Weights of a small mixture-of-experts language model, trained from scratch on English Wikipedia.
Size: vocabulary 8192, 42.4M parameters.
Experts: 8 experts in each of 14 layers, 256 squared ReLU neurons an expert, a softmax router.
Training: a variant of Muon for the experts, 3382 steps.
Below are experts of layer 11 (counted from 0) of a mixture-of-experts language model. Rows are named router (the router's row for the expert), down (a neuron's output weights, with its number) and show model dimensions 160-239. Each number is 500 + 50 x the weight over its row's rms, rounded and kept within 0 to 999. Numbers have three digits each.
After each expert's rows: "comes before" lists some tokens at least twice as common just after its tokens as in all text. This comes from a sample of Wikipedia text that the model never trained on. Tokens count by the router's weight.

# expert 2
router:420462422571554506445409504507506509405498523506531502583538548557510540576528509462434494403548571476512470505522529499463567483477495548508443528521490613474541579464474538563558492504433478460371507531448516579524445565450562504523502512
down25:502530511607582444461480526502517513638501572449510454551500498466533440513536492532378509514522531443483503466502435475538495558521564449534499490516515463518479545481497465547583578494484487502487440373504464524364516483495494576476482507
down26:503485511604560507486493452450570503494597430513435544483476414533628424494330484546479521514550536535455515518526489429525597548546529445497468520537619552579515528483484517439504504385543475568483492499485497521530520503452511479550483499
down27:470492475570513499513535491562490487581590524497522455511516500499506551500606559552503412513413465533407545508551474484515610512542494492561418565465477510565434431488508523469426575393489487490511500522591487474491509505515462455377501563
down28:528563436505472458511411405539505501489556478524433597535525496339423561433510567530519595520581525497515447475468491577470489515466521438511514520430467464472501524485499497518449525512557608552520500547454530499426532528496473483500433511
down29:527490567509408577510624495534464366451430416373501517450411472480454597440557496626530496554508419485503492551510503500396494502482574450492507499566448470421381497527407568529499560490513433533385560492511524454470441429495563553531439502
down30:532504395517442431493454456500497516513628482455436470553439494486546542434394550460512377513465517496555442500489524504574601503559404454523524569500436489490489501532515493515522437501502435511520608431574579579407498502538503452394521548
comes before: "1", "2", "0", "3", "5", "4"

# expert 7
router:354531525539443527613495504530575575451482568480523542468560551459472554442470505405442440455452513571531508435476469499515585491557489462559523399524542520458495455518568397495509555445458504545501537516528554515526535477467500442554460489
down0:519612460505545446590514509516542475532502544563486461446527404504591495470492504478569511503500514558441517515556509587499546448471503510515454540557528495415523468455530503445509601501514483549525486424503390482611499553493494545419521434
down1:452523497464432535484460530494596424501415529459573515471409554503499455601521494512459461479483453441554481499506516593457497544501479504468463492439440529455645475553508432556571446492477482516556554472477453504424404514497569501540545464
down2:468572508450526614460465683509498521492381508493501466549432550519584464538602528461506510460436480561522405478529411431523605532508614535485492526502529515494488514495481470468450419484541502539494451504488555458504499498556444474466511555
down3:518516498580501475362518514437596508482495497497616491488543398477479462459496426404556580506509430507437528433364555552550515504483505466509489510480488496424585485443449422505458528577497490494444531492563438461486641510635476500478504497
down4:470548498508521492528505553513496534550428491564484497494494619483454549573554472500455500480421499460346601583475416473560588429486534500513418544537471536474482469464465453436508489497478512546595404500497564559510481509578445508445500527
down5:527485515504529518460509494539449490649484401501539536526534395415382520480530552498545581555537528483506558486538506469431486576507440369575495483540503542512502469485562524517549471458477524505509500493490493493367464533494520447452547544
comes before: " the", " a", " his", " an", " been", " its"

# expert 6
router:468524442459378459522516506525508501418572565527502510581485561501521489497548417469467423499582448571529528445577445462511526466421481593544429409515459472463544520422550472454547530520487549509572541483483530558535524525452538516532533477
down25:504531433552506404525485537476469550500489498480484526417447460545478543489552468431384523496467512498484464493453470467548479526516522399500547540422528421584474456487451470556482556457637385490477489616471502600515454516461459465473421515
down26:458448499559594472527487502465502498434480497497496397674530541567437600526519438500375520492549525491501488549480529470495483517490497469579512512510434512566533521498475560454454439495489540476597516514574484473509521542518523462455523463
down27:467488449440514576395509497474664553583510516504515517557467476472467455510550447489534514511489513518540461488430543522545434503572535536503472488511489463575523414507540488629520459500504523441457504442599505480442451551503466563440545326
down28:484532497559496516579469526503537425483450491563576503441545331470556461550483393549558549477493503506438449551499520518427441522480572515469518447510428526493529567518615498581445512471536502541525502460510497481486514517494500464509429614
down29:540454466524470505370547491412446547493543471514507501498432473593479501501436506539509489471485490500527486499595460489487529511459545450533467505458605512524560539381512532461518468379470390499575500489489565561426533567453518496431470544
down30:476530421412506522590507559517516516460502373566498505540547515503520475467435506483541488586499525516535498505515480488500487464498515522410554494384435478508486528449471552437545484489535482461493440482584407572458483516518494499533490492
comes before: ")", ",", "–", "),", "4", " ("

# expert 5
router:487428397503500445525467455562508450506534520554542504505594473470428507449496478519490476542494504515423479417574383479555506500484553487579456491576532508414425477550498429555462615477529565532454489455514512548547433490455525498548487567
down25:583413464507515499409527515457537513515503598466451517558438422480501501465479553516523452405416524486482551558443519517497601553549477549526622533475572503505445491433480483491530512482494493641466430444535503508548511538562478442494465538
down26:459498386478491363497488519432481462509498539407485445533493502493481438488567500457544499498450458457506521492535475519450501508526518512459516430491489596562466458583517494591431514579518528435503535498552466503514443530456503440448554590
down27:504514577487516437507408531436515497501540505456497518544482520495446439572537525472579522499546544696540416496502486535349492509508464450548524487494524424488423557524445498540574502512549591560403451421451511520480528563460523526517458437
down28:555551472512526568446505483490460500494497521462525597582508394516496562592468557474498374449571515479493606395503623617542505482430531420516515443555530452458478486543543490586526574493491510510521558590548557523473502442492531543510597534
down29:520443432522507473632505570498527487521409513501452591456477530576623508526468460648421531456534525471638396474494411469476495562484500472486481519460514460474500542502442522557437414520484467503547496554529440486554475509425510525505511510
down30:491536491428542505546474492528603570510475529483466555492421534485514517535516464542501501556636490487537489499546423466560474493432526498537456501529507522581435498465538490638485557483448524332478511532503635520450512510492514434490490518
comes before: "\n", "|", "-", "==", "===", "The"

# expert 1
router:498475408469514431598483464568510526520595586646534476480503503568503523553479378470451426468561503494429513482499411484549534411570489625526437495569483507450565436480510515560576493399424435518451534515555569506567535491419577495559535529
down0:488512511531503495490488488502492504495468484510545460455486484509520514554429507529406611552507467546477530526466429563472469448496506609454536496465429465551498500555449562512471596505664503531482464452506510460552623507432443480538469491
down1:438445490428445553479509481540520501542421547498554507450499657521528470441505544479537449501412532466535443479435494550529599500599578520447557533531582470416570464413480526581530613561422519434465504554547373514462511515462525456545538511
down2:456475480544522439579477571519496492463502534499537486597483488496519548542493466413507560500558467549473510456567496500538457461428566499535587458467560496478561533513527462516481482489469485447470494526539574534572558549492485508580492369
down3:387460551525486522498516543499382425536418521511469414527496442604497529527487526562469527501487477456544499463502577461482484486494529475473495522521503415470533456532515593512550620586474598454543568496567571436510502509541276551520478439
down4:594502518507552504486503467491426490515498502520535456516485532475582471562465398461431466517536452475492515537471443491598539440489530430501482495604546459457538417461388514511520487439513512453461619549536468421509491506420518528421627493
down5:422480460530436424501587608556497573531475459522592508459476512498491487502472509560570499449491529527517466469553503522544490453489469497553473501473443522464485384427563425524527502551454599615595526477500514439475490497459523469444519480
comes before: ".", ",", " in", " and", " of", " to"